config.toml
n_layer = 12
d_model = 256
n_experts = 256
experts_per_token = 8
d_expert = 32
d_shared_expert = 64
activation = "swiglu"
moe_layers = [2, 3, 4, 5, 6, 7, 8, 9, 10, 11]
router_score = "softmax"
normalize_top_k = true
routed_scale = 2.83
balance_loss = 0.000642
balance_bias = true
init_std_router = 0.00914
lr_router = 0.00165
n_head = 8
n_kv_head = 2
head_dim = 32
vocab_size = 32768
norm = "rmsnorm"
norm_place = "pre"
norm_eps = 1e-05
positions = "rope"
rope_base = 10000.0
rope_fraction = 1.0
qk_norm = false
attn_scale = 0.177
tie_embeddings = false
parallel_block = false
init = "normal"
init_std_qkv = 0.0391
init_std_o = 0.0
init_std_up = 0.0391
init_std_down = 0.0
optimizer = "muon_variant"
lr = 0.00709
lr_mult_up = 1.29
lr_head = 0.00654
warmup_steps = 200
schedule = "wsd"
decay_fraction = 0.769
decay_shape = "linear"
final_lr_fraction = 0.0
batch_tokens = 131072
seq_len = 512
doc_mask = true
train_tokens = 799600000
steps = 6101
dataset = "wikipedia_en"
Below are experts of layer 3 (counted from 0) of a mixture-of-experts language model. Rows are named router (the router's row for the expert), gate (a neuron's input weights, with its number), up (a neuron's input weights, with its number) and show model dimensions 0-255. Each number is 128 + 32 x the weight over its row's rms, rounded and kept within 0 to 255. Numbers have three digits each.
Before each expert's rows: "gets" lists some tokens that make up at least twice as much of what it gets as of all text. This comes from a sample of Wikipedia text that the model never trained on. Tokens count by the router's weight.

# expert 44
gets: ". ", "\n\n", "\n", "). ", "\". ", ".\" "
router:144094176161175185147144152105089119134183120133097155055060121124133107133059121177144154099117082136133093061077130089095115150074082154142109174185193168153158158111170179095134182186183117102108118089140127118085147139136094155101156114190079169155153179078115152145142152132103095111179072094161104132101088140127123089172109132119176161111154139125125160158114165121103163194104167089177141116075135131164086142092169158123166093153118100109114109099133146193134148113089123107198101065170114142144118125133105084150115172124135145140110113097080126150127108131081153135134154085174082161119149116058104140157162183095149148119081165125099183161133091084157131207102143163151128085064114115144139129121121164157154140139115116159157112151080102118177119095119167
gate0:161113097166131105104092165098142156095090126204102068125174078164119141118102128131176106124154067107130140130115175038124111139131148145106158049152100149114106086082107146096148125176116092137115084202117151138149163122103088164106136114129161177106125151154110126136092105103076097133149187152181183129150081101132163056111114132121144109136143108160099152159052195095119142144091164131170121087144103120088140117169103164114086154154112153144112157128149098123127076106082127114117129176072144149108037148106140124158126088153101127103105193136104138174114161151121035125165089107090063156162131130088106148145125116179080138132168131102143112200095165152143159167102142135178085113189117137151070088063156112068122083166117174138107125107172110125160121150133135
up0:145117096151121110078072168136109139133130149167123113152175165136140126114114144127127128123114153184111149109154144091116081069117118135116131105131100169175100104123111110108074136167095110155144090177104112144174119122130062142132141081155121128140114084196146083090089055114124102112144200158206116103101103101166124083161074129071181117150129114116093128130104112159072116116094121137143090073136118077116164136163161106164091157152124091101081133127103133051089131103128104157034179152110152145074074143119123091127156098163185132105102155150135114127122088150166108152093121131099147105125152128155077136137113030144099076053128153101215121121099160137138135163111122101161146148201092093118111064138143128070087086123133163157104097125188177189126134056097125
gate1:150124159081120088107148105136107152128118121123105177110174122122137123125145110102118085148093112058161191114137143057085121168083097119136096131170122127139149145150126115106147178140101134141122163137116091198142057134080134112080097125111152207099133198064145068135157085096118133064105093131118151113090124147128127097107155132127155101118141156100143137080124159092100080136114129089163127159098071166111168116125152139083114138131216133063077090111159102119154070103183184125158135176134172155170151107189116155128135115149111119169158183131134076106153126106148127117119064158149180128140160109127133059102186133107136104099145100158100134118089182096118150074104125118098105077091152086174116142144132115174095077054193059053179127104077159135111126169142135
up1:124068146145137105119110150151131113134114136142131082125071133120184109138146092189128116159126172191097095110073114176190186090121122136145098131131130179136127100081114177142120080108138097134114136125140187092142223045197127152141138078097093090113168107160119166132094168141144152185133152135136119136138117142110151188143153151119130093134143084178130088125140104190147145135111138130158181067119187143155142109044129117146168114157064171156176161138107176126097148161108122122142138065154094064095130122096138106145143117128110175076111093143141174107133119138131134127118135121141203180131163162099122146128119180092110108139113108137173090159163103099134123126074113107098191145113167209081124130113092122120165203229084153180099157138188118124093127143100124
gate2:150138178182148113149126193104109111127106051129136067096081137127199125134187056164160140138054127169118145150112119106123162127142128193104163099140172125164108130137119107115085114150126166140149167175109120092143132115138128151099155097069146146088132141156097156123180179068097127113132124195150056134099092187128171151140119090049083122177162067112182121136086178128155124161134122157182195135140161101151096158090173105147152037157162079101109147134161194148135156179145143168104086129167131157153146137164133191110106158133132180126120160127134116138141116152153137151168139126172156158131098091147140141109118139069174108155081112147160114164189138188131141137101160114124078098109128088104128147116133157116151110093143112100128195178122061067107117137171122
up2:158104153192160114111123187078164145143122051147088086149113115131153125123192116162127113132076124140150134209123120143120127104178176119106152117200160113153076154120140101115107102123139168135138109147131170107142180132122094140136165081077132120098137128186143095139109127113128111106155157177182102134107140206144182071106078110061109179173108130141155131121133164105194153121089163133119148126123158111144134206179121149190112116151152090101119119131130138152166176179075171151060069168080162211143142134119119122127153143138171124136066119142145173137105124125125133111139118153133044109114140110130140149088099107150138140153109102115134080128191126176174169186111157106078133137165149091138100130080163163097148097051156157106135191141154051126106120133192164
gate3:172114089198170123175113149153133104165100214139120147112116082147122131112148155070139188113096144156175141143104137111133136186091078140114160112135106131151140123130086117147138194136145138126180065171096100215079095127151109103080128092160119135111145121163078142123128084116091107092125137097158121123200127104177169072170082119078180136131118142141092093073124136166104156178158180232122126120115137127137072124137176090110112135153127123128131068083129147136112107125152099150113085134162076107139076104085150119146134143122142149107142148093129105149093165106088115140118117067156100194141112152120093148072119139161114141136116153101127132187205018093211156147156106172139119142151062108084137143097148156082156101162122175089146117130085127167133143107140102
up3:143157137094140120136168100087195116171158099078143162127167188157069148141072128143146105148155093097078136122153141133152116096143154143133149145102145115163095138156142120097111150126111183163086146069126103066105125144085187142085110177087169149171132153120140139156129157185125102186100101155109154126106162199120139117124186144138105132118140093135172170163178118087116133075098097059166116215141111108163163164134130146070178138158131108174130124123105110121178142085133099172156127107120171125142137169137137124170108121082117151146140101148104192111146107213163155096176126171110153100114157141130216070143129122156165144139103109160086153081092194191059103104118122140084167102102164141222138114121118099191093079111125094159121143111168100113111090146093113
gate4:141094124110168102101078098130171138066120083119141096114142163193144137149141145078149078132121153133108103131135158091054109057139173158114121130103141128147163118117187137113112166136110112124173105119142139176211120075140133108139100101138170162188134179192118197128132108111112098138133166077116087100162166166106094131106125126169152145105146120108131087144110086116115120171128113139062159173145119076152153063141125080092141138112122157095102122114168152063040075151105054160138130160121096085045141149156158174136113135113171137163179166140148097175122117106098129159082088154116104046072161188184170096134088144104115121136055130102181171090141160136103148097154064127115094121188158125108127142112145096132133146135090122097136116120175152141120166114074154
up4:119107163071178119141115138175134160110114082116130107125160143176140152121135115113185084141099138121177123182175152142082150073086117145103141128134116131177143125115134163119135179134136110144117158094117029179189115112108162073108132110121096122136150200180135161129123104080117135108146171028121120110187137156099108119096137145169106168118083123150128077137101097112131106117158115131068145199144139121174116088136127065096178114108137127131060092098194162109065074142122056173164139141095104127096142164120146141149132138121089152205166162110172106151153103146144114117099125158078076069078180179184162090145128126086150153162044102095140153078151157136152140090157087136053088117152158152099128128142139093131097104137102103080161163114130140104114150121097092
gate5:138139186130087121157125112180102169137197074149154113084104176076200148148088124158122108146130098123153151125088095084127147144114127083112123100130136113113073189106104109155132068131091131125156110138115106196079135139127163110156132066113160164159144140107143106158099139127070124136161154158143134110143170140122112196145124104112204082120103147128143166142188162097195174038097112163137142147110149100142125126116137086142120160123087102120159122204171138172117200168081151167129163105138173093143101066070053075150165112083119103146130079122091125139103085193112146170136131085174117142127110149154077118109149133100089132138124121168101108156142145112175074061073135130143156104094121093123115130147105142112146084128199071153148087137115174096146162071111182
up5:140160145162148138164177085134114209114193107124137117126098127066211147150127172158094131143129103110147158133133102095148170133140143130087113085151157119095040206125066104169148121108129111113102117123125141191094135134092189083164135057111181148153123141109141120138133096122085083141181143110123122129166153112116099172155093101120179104119101129114123197141194159084211183055085131141115154108110094103175152149132120039149121193137084077132140142201157133192143181166097148117167117113112138112162094073125104071112133112115115095147099097144091147138114093158113127146155115099148138138146155131140087134122152133116077117135119128191093092120162122113207113075069124138132133120111130072140133127155120154130176098146203077139163112140093150156160124104106169
gate6:136198102151110141109087166154113146139111130084130157118076147209114141133088155122139121080115123079133189194182133113138135142118085104118075142186169136142174118167093153102107144159117151188134145131090110158133140149161136110135139099161121124155169127167166116107110182159135101164090115134106115139080132131125144116164154075112134110146046077114111159080141103142118138147132144086161101158084106058109152090112148129150190196109096124159196073115114117167129216132105138184068102099171111097131120098104111110127154128108185129122112149149113104126152123153082202169122158151148110183131172163135137101125108189117167076130068144154179146134128174153138094131106108124137146142157152150129167158114044130157050224100132146207141169139164098080129138094102160
up6:133102102092116129163124144124167118131097159126114164079095124071117125132136180109161092163136112157137138005112152154109115118140146192094158161096115106172115186120157071113165112138085139044149078181180163130069120168060177115092098130123134182117066094071144143216196110103095107133116139129123125144099117118150141133162150170143128130175163108178112152118146131123111128108145116144080065091139116133148114156148162132182061130163130136073067146111115093098085167086118132079139101170096134158123129136136119118125141075140090132151183117124104137118111095079164106179158111147166111123186142133153131120163123110159095130158134114083106135134181166113113084129115117183141097124136100094203097095059185112154128024121174097133102107098102120138170156167116121
gate7:098109141113113101181101123121159068139120104121121069107189127153142115073124142131118086138098175101122081145129121133155153133168155154114087101130103085146134119105154172153147076090119117159099138162089092069126137088128117184146069151109146119118169123154120112079107162099200177111111166139111099093095103174139096106100104111026118126122196161130101114217138086110142114154121135111165122157152081110136066131186106134146126090163126150089076092155125148095077166104180188123135139163115129255093133144095141170164089137153072147152111178096082126173153081144135177137147109183099158110097124164152132095103139148158150176160145110087167098144118169162143128075178109107148158106145146139134127104102139097095116107108120085182151081153136123076060110146127129
up7:154120132115058082115094191128083188192095095114153119106107120186150108153110124150169154104135167125085153062099145167085172145132107116154119132123134115147161159158159181128150152111092164096155098153095098031156108100182139163135153085159102095065156137101120095157189124165096120104119121153148157110058120167162131107134131128199177127148119159140106144117126188158028145147108177121113114086129132152120147146082106083146126133114104110092057107094141128090035131119155188120100160123148095144114152165168060092149127145149165110127134138152102121145141131118176097161150153154151064137133162179052144160099123131137106120114100076116164087108118123083106100160124165159132143132153157090109158081134138069134092180099152116146177094110056171127155137076175117

# expert 180
gets: "and ", "or ", "to ", "but ", "–", "& "
router:176115092203109121126142088130152148119113158175138101151107141077102101131126139178156144093109132154108170139172113175174125118156119143158190134161114154128101135131112132111090095189091156133130104109178122118085147099096161080138068091123153099176111185189109152106100108154122104134098089136144074085117148150147080140067147120111152072148167166107085097158080129141118132163059125129089061122063133178142133104169127139122164112101123055074123138141143081067092067113064147057129106151091184104173149154113148089174191096154099141147148109118124121162144097156129111133179154100157148145134169159120178161081091065173121172131066116095159099147068118162158083176173144139126134181172115129150133169117137105084154128092101169123075142127166094172144095119084151
gate0:165109117160156119126110088089145122125132139153094085134100137123094084093124209151092193081122085131106084117118130107165134218115126201092125101102226126078124144140141147135168158139147144163178108132117101198133116115154139149120089161168100115145131144143109146124140172151111132069120101122152136186153098145124153121139108055109099134154170177116082115121135148122123187187144100182160142105169123132075119099242118149092138137142151119195140092090116099109090128093167126146143131074173075153146110139109113125101144182144113139147121121079099095150116038150101126184094140063101082106147114141104082100102154159133080155143116136105124159134194149144117141167156124121161077128148187139112133172106133126133108141080172182085140206179100151086150154137149189
up0:097187158131074118162129135162124136159124124111147118103110133123149089105146091102110123153151063085097181162108144126100137093153145129142176137111110134155145130104107109141166079166124102074139149149159147198134129115108101082156088135078157145083118132091179129156158119110124076134094184133134138108126121141131123165051056125192079109138154092168154150120120179141117158172151147093089118093123152213112130189048075130103090181169106173109182129158190098111084205099131125127112152097162081104114138198147142133133105034185131121204141157118141099146104119128086120118122058144200088146127105149113135180164145146131099131110084108075129123149138123102149172130129176152141157120134051084119111096116132126096203094117134118151144072176140073163132158151129110
gate1:068135119123173115064106102111146189139150130049117115100164150127106100135165136145146116135193107169146153156100121161129157229112161105206166145140105146136124140121174090089134137090128177159102122097081143120111144128116127124177119111117135124131155183087174118091103122122129176131149157140066163097112144154095127113123163083088181175081127117112098183119128211122166157105111104140137165073059193116112099163148110126059127155166159044128112164133106098143169123100157136167122113046105163121116134077139094126082164125093123078131105151110121134121125141127116160079128091087109164166123132164145136085107134151174136179174149151070091125113159168153042119095142069160137077120102114182137151172090066099099133109147108084087128101104142102152080169162147139
up1:079101182106140176089145164147104090144077131090089149140115145154154158034107122120145098132146072067112139091101145135038128144127132150116120188160197057185148138119098105156154119143165182146113118160152112160121140130159192112166082176156184120071120169095176123082147156122092170135105123099108126147054148081183127070177139191156119157147103142152104141169103132075176183100141114159113158155117130091097127100175109142158141093113155141132100045159155149092146149115098150152128152143129133147137118115134102190107146119111128098151154174149168153080151083167129088120122152178089110097142113156185111071139095155099072152148139157092126158194119175098072156098077170127186105121115152089158130159108128121106095090093169109148147103117132151124181167121128112
gate2:229145158139126141141125100117127123111156113134085114089082104130130126170087201123165130150142120144075122089126154141134114131157093142162076110135169123186127051126194113061191155140137133070117179097141060125132098102147144103094121148164088142177096094100148130181169151136112081106142168144161155098094140197168137146079159101162152159107167153125128106185162160107100137185109115125144132077144096178184079142087080138152087160094107145128144134179157069130131124086133162098164162114103162117091113150150040157102085104133146135139198088181133162196158079148156088106140141148135144138146135139119141135191201147094114169091129130142154138163124169146100142170141071178124097154133134095129112082134125138153155152107109164123140095133122146081119164182165204
up2:126130114104104133118093144108100104180130095107184070152143172151115132071189107122118120139116134154103132172092122130124151130127178108125117109145077098159101117173104122091164186141115181125144145186133159123153182144082147203127131103118101151069145168052109119101122101087118114164125098114143140185128152105133136094156109116115159158070120133114045118101080110116155131192152143150147174154100087150132137051118092122108073107181114099105105061042081071186113101163101097132153097149174136179169144119101133043081142144077145133101133201123078120118137124116083132122136083160132125135096086093144150064151123116153140135128137113111127147084072104141160114087122130132114216113097164052082112167180132163027119094141127119091147146109127137141153125123129102
gate3:174138113164102134149173136103134134190138087113154122137163106114143115096178234150186126141148162120155187127088155114076142192140136148085096105111094067132140101106195132169164099137096102167126142069086128113073094180144091151122141131096139054151171158189105162149104168086126165131133159143113107131100183103129115188080139118154139151066076173140172126138175150133087127137108134100148160158136150133117097107158160154083160138094129115191123181083105168171103099126154131103143133120139145093141096121109146147098094116143088096153148129163115111116204097168144118098134151138071134188184094171104145150116090110053121135095118088088140134139120137169081151085177081115091092116139130074132156082132187115112168149182089092203100118109152064095079135150137114
up3:118167149108153066122135123180109128164131099124112164159098144125155126053111110120140125131131139110103102101163115138162115147115160093096106084153169116156140114189131159071110118088124151097077109127130148110180139066116148130037152191166146219131160095085126182083126093106153120135170163113107119126151112101126152146086105129142058163119108095138070120119137142118156145084173090095086134126168099111117125180097132145128092104175128126105148085189129136172170137122104078157140147104181079152127195171123096058073135157146104149153073170112111082109133166099140168197080055098123082112127107076128115122206178153146155083118164185122108149125150121118171082130140073127169155133118137105140110107157146164184055124085126099153155138147072113091181101109176104
gate4:092150146212140137148089106148130114103130121094129137182191145084141123172106123208128164084148093083162129177144133086197178217154115087113129107101127067111094186197158153127103129083098125223134091118116122116197103112132121192151141112158109050128151117161099138150116202085095084161190094082147104154126119092157189156184133114132111111099071182108093126134125140144147142125119151167135128121127173136132135199129119110106165103139089126163149110098140104126099160115138091151106099099131114139110113145127152058156110162165159179103113158093121142167178132145120139163140189078122075167106123154123142139134138183121132067171109123121125101124194123110152092075120092172123131122087157150098122167091054172161125140149128122140124185154125118111189113107137124
up4:078120127166158097149070095141107150094133180093155140175139152111083106127082169190103139106132078098176140140150088103163159189135141085123172107121117103154111199185118175115121090106108128219140109136100157153162156090094090146129120117148077058099128145147083158103093203119071101143168104106183121169182113153156163127117109122092157076135114167073060117072136118117147103154072126174129103134118163149167165191132143110093120110136127103103112159114118096128094138147108108126101115088154138167158142147106144097174188157154153170088101128063124140133179156187126141148142142043168072161077114174102150129152109122145129117173134133104129110123150092098163102144094166160146117108126161137119103177147103074163111107093125197056132174128098134109199093098108102
gate5:160117155171162105140133086161082065106118149168167129111136097156153115108108120143148170129112127123171099122172109094109065155127096180106096144152145156159158170108105145173092153156160116133149096094128139093118127138163183104122195124121123163140125116164163119116153153063182194140160128114141103163111136064149065124084122084145083118141135179084136084157112136098111089097132135141119069178177064120099161149147134135127147120070154151096058147211163134080123154196198129132163120185169112123096101129098211150152194152113131059101129129113123127154072175155120149065086081097056121081122192132137102157116093081139097097124080114122134134124098163119172118164142139150099128163171082120123150140159119070121176102161146112072101149118192123111093122097145106
up5:114127093109121122195132102110199080129137146140120106174099108127173189117162125135165128139117180167151137125146076039130093115161193140080153156116119157155185139108142111128161126136100135093126069139181131160097161150107157137102191103170137141162133123146165094083176125140221142122060159105145043142188180152159073190140167129129150167152116135118131121098122093114121120123136188016134068111123110167192135107096107143148125119126094088101083147119133119124185129113131124129155151143219176140105120143070116116143151133115116104119200161131136140156130158147135157088118175173084048102122163109126126174158129108182183168100097084126179092159135151113113141198149127121105149103142150138132119164171121142101173124134128152087072135102106090134094132130118127
gate6:171153128115157168125105099065077053110080146177145168109092098119127076159144118138140182140085108125125155147211110133127100187127112089163127106128124072058094076157181135147145101114116075180137128169130128113124123127107149105151090106147102107123096120152207185148107137092083111113177162103180156157141140148123136082129099139108150113187113098081128113099126103130174117109101137165166125116159079125127121110140137161105157075129141120117124149066107163179182094129083097094151062072093149168156098131168129105097107103173137193113086124075130066099208158158114125127095148055131112126109133107140146120145068066130187115105157111121225129108112085133113112126076187168054093125131145122170133100112155125157098177106124169107164151147152138079133121136102140
up6:115110128105104138082135121120140075134059135156173112118157110126155086124154113089095073169130131113151143155125155127116118094124131139096177123094103094141155127150119173106132161148172086180180168146104169133080181066101109131127091125124121106079081154149195187143127130095149155155135133110101160189121193136137150107165118172165092160082103112129135167101112095174166163104090093144131135136125147078081190056110144158088148110200106038082155118120207162160152115118136194131200139097123129115213135044149142151136174122093088099124070145155160104068162191190138092096112093116130091139098120155131139180146094135111119097123117117108154145114114113079087163121107132128125107147132114107149166169159136127169106149146170123110088163098120178102145089124165048
gate7:162099148157142102131128088107131127124100157112077177137061153167136152151123114099097140108107160123154162080092133188148113141124092151124125190117133170114135121126158113196158106141141166097148158154176155129153110141148088144091140126208096138172140123055113131113187122190113175111106083138064157188151177129129080139218095106147094097125117134139099094077142098163122073166166135139049176124146154080143108107099116111087108153122203082117096100122152057142137170144108147146128162145156075149140203143105120143103064119158134124152095105142099094084144191141119100123137186110162136106091121108120115157143172164130097088121108096127066095172149131140126110192144140160079124130128145122169109172167111130110170169102162135069104119115128196190163174145121211
up7:125116183093109120099158116119132132107089161143095172176093105142105165144110137098059153144112123182186104102090155206083112130116067187107164173109125162136136166124166116176125099096148197103178154159085128113086159092128141173079167180166083182139097101081136149147177157102132177128096095137124168169134106117151128152171105144152143068099160158111090112115160088148171100143185118146118161131111146113100142121178090159102156114092178116105089124170161119132142159137129150098139128159061146164117182087096200131062096119099108118112151084141139077111140144158138052069165110097124185131127153083145132154113170121097070098129142112124112106155126166129138098188155107132088132154131101136140049122136134176100126187166171164054124101140136176186144096088164133

# expert 204
gets: ". ", ".", "that ", "). ", ", ", "but "
router:053068158156156076163158120100112158059165120096105171097099084174090105160072142112100158087122138147181085139153100132077100157143071121126106137148108126173106166168161168075091177119150110102120114083121156108128148153112117169112125088123121168163189170137035153157130162118119138109135089079169168139136135113125091074168170136103172184080112133080090018129091158063115150156113139093082101128115104107097156153099116117152149082081124141123128101152130147141190135158102137130155116122088113105140125108096095140074151168099113188162112076124155119112094103163141080103116128127157128146147128081093108155175116136126169166118139100113124109165078108133121165178089125167082130078070112172152167060134129135163130079133087136039103085137131114123129104143153167
gate0:136192105176094150146156079167098134114134145180129157166117081070087150113057138109116127175064096129160164064119132138140143097107115178075230134177109170106140159213095134174154159086164106144109143080149166104142114157101148128152145159117161134091139153157105086168132138130122100120122111159184093099112153112129052139149125075049180139070122130110161108074157104146081116160156156150139148147108124134172104144047116146088134115202127087113107194143128092127094104141206125122126180095096137145097156115165128127125165108139162143105098144175197134132141184114137097119129081146115136090188103119076115103160161137098132105116168164108100119164100114112147150158151115111125089101141108128093171134111170177129046136155128131074113121090070106090146114135170140
up0:107102183107105136195176122105161102115194133098101091075185121096104150083108085147091125099065153169189065118068112156083170104161148102081113069154110103117155155141102200193135110082092109116093122111076157137098167104127135174175157149089156091125152181170093105133084108119169130131119163113175064160126128213107113157085125158107120133121075089103177101117134117126125099126145120093102164130160108155164169116108108142125122159115115154074078182120140136148076146171146160125183154128103105161053149129093140180088137127118098129102155114107151154136140136151157148093080132150140101125152097114173189105194077193125099071132174106070185069132136128143164164108167139121117124131142173119157117146104183095146144121140141159089150073099105158109095099135121162
gate1:107125082196131175133136123177159143137124139117160040150148155177107038118181152140205206111117188181141126132136141053188103177081147096135131144087080127106101126090179134156150143145142137109087139128134067122146133105095144199150101154144116092129112100229117108164152155137141156130143082090102132054083149112132124166122097146148126141135132154113142115090085185135081150125169091145129138143097194152156132137117130145068149117117121106115151108124178134103091146135144143139120215141153100133126125122119092120150084133170130143115090149127109174168148103190098132106107141151105167155112147092114113161126148084199123068179172150175193160127184126077148126074121120086104124072137091133133176177154077135140136126155103160173125139074176120139154095116101098
up1:151145177176093147141132102131095146212090103096176070212163141094175107121180123157115117107116157100108115118098108132091155098107120153117085156190142084113179130163137131124152119126128097129145141113128125118118146139116141073154058154151154095083077088109205142117116134119119195074107121140082125075190155199152118105143120136161156109147186133140114115140122093106173125126082140136116137078164141180159132089131126111189171200191134097144088152078107137115125108153155103163163155121121114120071110155131172098134153148146103118097115143147143103086129164167100180097106151098099124146088154156151155088074144172221148173100118091082125131079165076088122113163165132104166179144047158094112103155145044153127148144149143128137073129096164131199111153133116144
gate2:112129138108146128118107157121096091124129080131162088138078138134108110056139157167128150126074138129135095097175122147086089111104136126117181117137114095095147123092088108060129127132110115097135126084211154146114130117107172150083135127067104138109098116160085145149193121133084115053081172148105154098169087168081114097163098104113073132121127154135182150165153110090107180145128142130086122123137184152094154153107124086162114121138123069163140202103135140090139130175134145183184133127089085110154121146153117116166109087050070118144090128123098161100063149101135103147145107138131098131177206133094173107106116199108097167180130076162112137108101119102118130186157166055119165158137168132110084112179136087154135113127074150113153161157098081243105076146134163
up2:124131101171138095182106080204136197104165192175133124153200185140148122188093099114163118111110127110125141169112142147134169135114141145062119116052139137198152190167158129202134106137168155181133151171126117092169119111132152138139126059140147131155132139100191182132166151154079124162184127140126155122161152085120101116160141211136161092120109086139103085168127129125133055072108163103210079140120078152131110088149154160187151167105167090109126166115153139085105126143139100108103104174143090142096142135109113175139159163185151164100101119081133151109128094134148162087114122082140111137116135146148073087108153115115175141151113120149142103110182147090132109065120117146123174122095110152175156157147101138087164206143158132158100173117129162125127168096057108
gate3:223185074114089142179118111122137174167111074126148164170120108137118192105147097152105133147149080082172086184165101143118130137113143144137101100128157135171095075114137076119156139118123185106126128094127073113118087164135121146141131084147131141160173131132134136160167154147103120125166111105116157111091154198147215085115132114178114217103106117111132164102112101140147104150136065094163163086133114133122132132139166105136163091081126066125093115133170122146152116132131082157056118122119099150122100132131110069152076137113188162128171164090055116073147146118103176116181168108172115099126114164168174126079148142109148069132134115141144147124130165165154145123131188134087095152163130120125042144115062135164099110078148086060145179078146154188178169122155146
up3:178157045115083098127121127068113159158147039134149153136157128207120133126182123167180094135173101083135158165128095139126098157071172109125109099188114130154142115106116098114112122209144159101090163063092152166113092136144097115169112133095108130125134164166110092159151108127146158142142121140129148104094098133105192147123161058147164176092126167126144215076151133153154123160172126139133141115132127126138124120123109146137137106089151080163087134139162128102139144100148115142116150085081114155103091169166077102140070171114171093137162135167095132121170078158109228170153109164161128073187150115125160142102118110143138131140075132203170143087073168177140144165139182126132129138146185161128073198124099162140129138064139157092166134108123088135167087102176122
gate4:114082160184187129102133070095117110184184133140076128150117139110102152122101128101135189117100142158107117056088173180154104131174127171060164188160112150099108106127102105128135127096143152107102114132133114153146151169174126181094172078152153139141160174112130138083197178121143118204130122117182137077126152205171132112150118125064158145150118102131180133195132115200063103150120160109160075115139138100193154095130167112155176178127135122131040109119169108157139116148147098164116143087167111171119111154097173150158067118175144185127116144120096166158158088151125148131099121095163171092096150160166129065144114175130148118101121130146110125095155051178128172159135125171147127122112170126109191167118114128123122060136140098133113092123165122083130081112129100
up4:057162117152122083106125128166106185075082153117175133154160140182135079082185142117116070123171132148169123186175107100065094148130141097199119167113036148125166106120125120136113104104142148104146126121135176168133115130176132103137107102118132112105111096153134096164089111080172153075152148143134113167157118038124130087112129151160154115143154134123046072123100123127134168131086128179094113120117157185063110147088139148135067113111157170091167114151141148068085055118183154112156139166123068148085140075143115143117171177096157139146091131118140081146116107114117145161113155103113091159170098127134103085116094120193142151120153127078102192132133107065200139117109107111156109160175071152131066134118099122116133139108107155109107136133122176139096175123211094
gate5:134120130169089110156124083114127210105129102141162116124171156137124174175133137072137150106182121106158076084113160143110128122139152106071135127111122099154175161186136100111091124116129140130109155079107138087122085126073101171171127150095120188118130081178072136148135157121123080132149102083115086102110189104121122118061144081158136109101052159080087125125092076098162137129120070087077110076144116155142177134102101090099112138124106097143107189159100180138092162145101161150093146154105175096137147088151132123148185134185114102130141160198081118172137108110125138173122167223168173136091136110155149191108140070135153167091141131171172147147061167184145127165064104115109107074144156130116095044159158086176149185151107125101108118121116131157130108126105109
up5:128148118138202120122099158141113100184157151158125142153091079111097093060104093175097117170049156146102124150154098148174104127111085195154105102160103142116101089105108125182126157150098109131143087135108136136065142126115139084084104055180081123144088172104141142127116112064082162143093187131120159144119064118099124112162124168077100103155176102179151159120155127144150063126114192138156108142082149117126155099160147192181158107105138158130169103061111101109149124084144091117150112153142149155147127145088120076156108112109106153105119126048134142082095085116133177101147131099092145126139161162129090042141132135127095090113090122105076131062201135120112102074192130157158201169111068127150125210127142172077101078130164141136125146132127122098105125129124124
gate6:196136116136124121083148126144117097100208203148123113093110135108101142154117106190104167124203141071096155150135107134132145146105096147206141117106139101128112108119074073120124109078122109130134159117097076118157193089186094118128166145146137104097115131127111152115110063126147113094165128142134096131141161139108171149125128105159120127125118160149138121155126118149120160104119114162109107123091184096119093140167083112088160149092079167135116144155090087133180090174183059121117140121156087056143129054106102120115081098090129106153191094119174167154098186101138081189116083137124193102091171160143035116101145120121117102088125140213102138145142094091100143158067105163149168167107149125135203116162182096125146169120153169190127134068109115080134179118104151
up6:122126131120074157150138131129108178124151147156160140136105174096124130125117152181136166153224131089166143135123136128118129154108101137165176132118173117186095104164084087121195109117156123119110171181140100151119153112157103056101105105124126129101112134094082121129116082145073123138212132165134151143143164128075168208139116107137136139091101134179125121166168154111133159111126113176114089122136170142134121203148105110109114110093134180188153183130086073159119116173085126061168117098140079086149164112062160052154076089092130096147148106168165150108104170105115109131127109161125161140085192156138117062118174198165108107148136112204152154133182123081081129127124102136125166186095147066090129150094123109087120127195190150149150164088114145094145179111140130
gate7:132134151147106115108111128131113168099138095136135163066110099159127087125102188120069167166127170125134157111144148142148126133085059141164120117114074183206105000118143149096110133140092132104088178168120159171124128146110131073144122143140121155104109126118138193128119148132158152134132091172055080192100183179109142178121105080165151131149122165130132127118093153084102159172157128184086135099068114119157156129087177127121194097142123077145150112147121101104183112129159108098140134171174100157158157084156107125157098128094145101139085123165145094134086211097069121145056144103141178141154089111119058131131131184105140169112104095165128097130125052133129146185090131127140146133134153080139120114094171119188111147118130108076084142120077142092081127113094178
up7:128101107121111051100142122127161153142141098121166092078087138127158130099152167164092165148117119113120158160129139135122112198099098122130096111122123102156082088110132142089113133119068117087149172132175184145086161107119112038112130127150079152177140131046138176161157092121155117101160078150049085151140186159087157182125152109139178117157155117127118164095147198123123079182144115122117173133084108115157152084071120175133105121127143110151121074125115093133128123154172087125060112135176099110142159106132111136104139125127190147143134157134061117127174196083087125104072105177181142174124110118109042122134153168097125081117072135125127106158118166136145080175145092087129152113165142118157126104094148072222127145088161088101105124126098151101048162147139153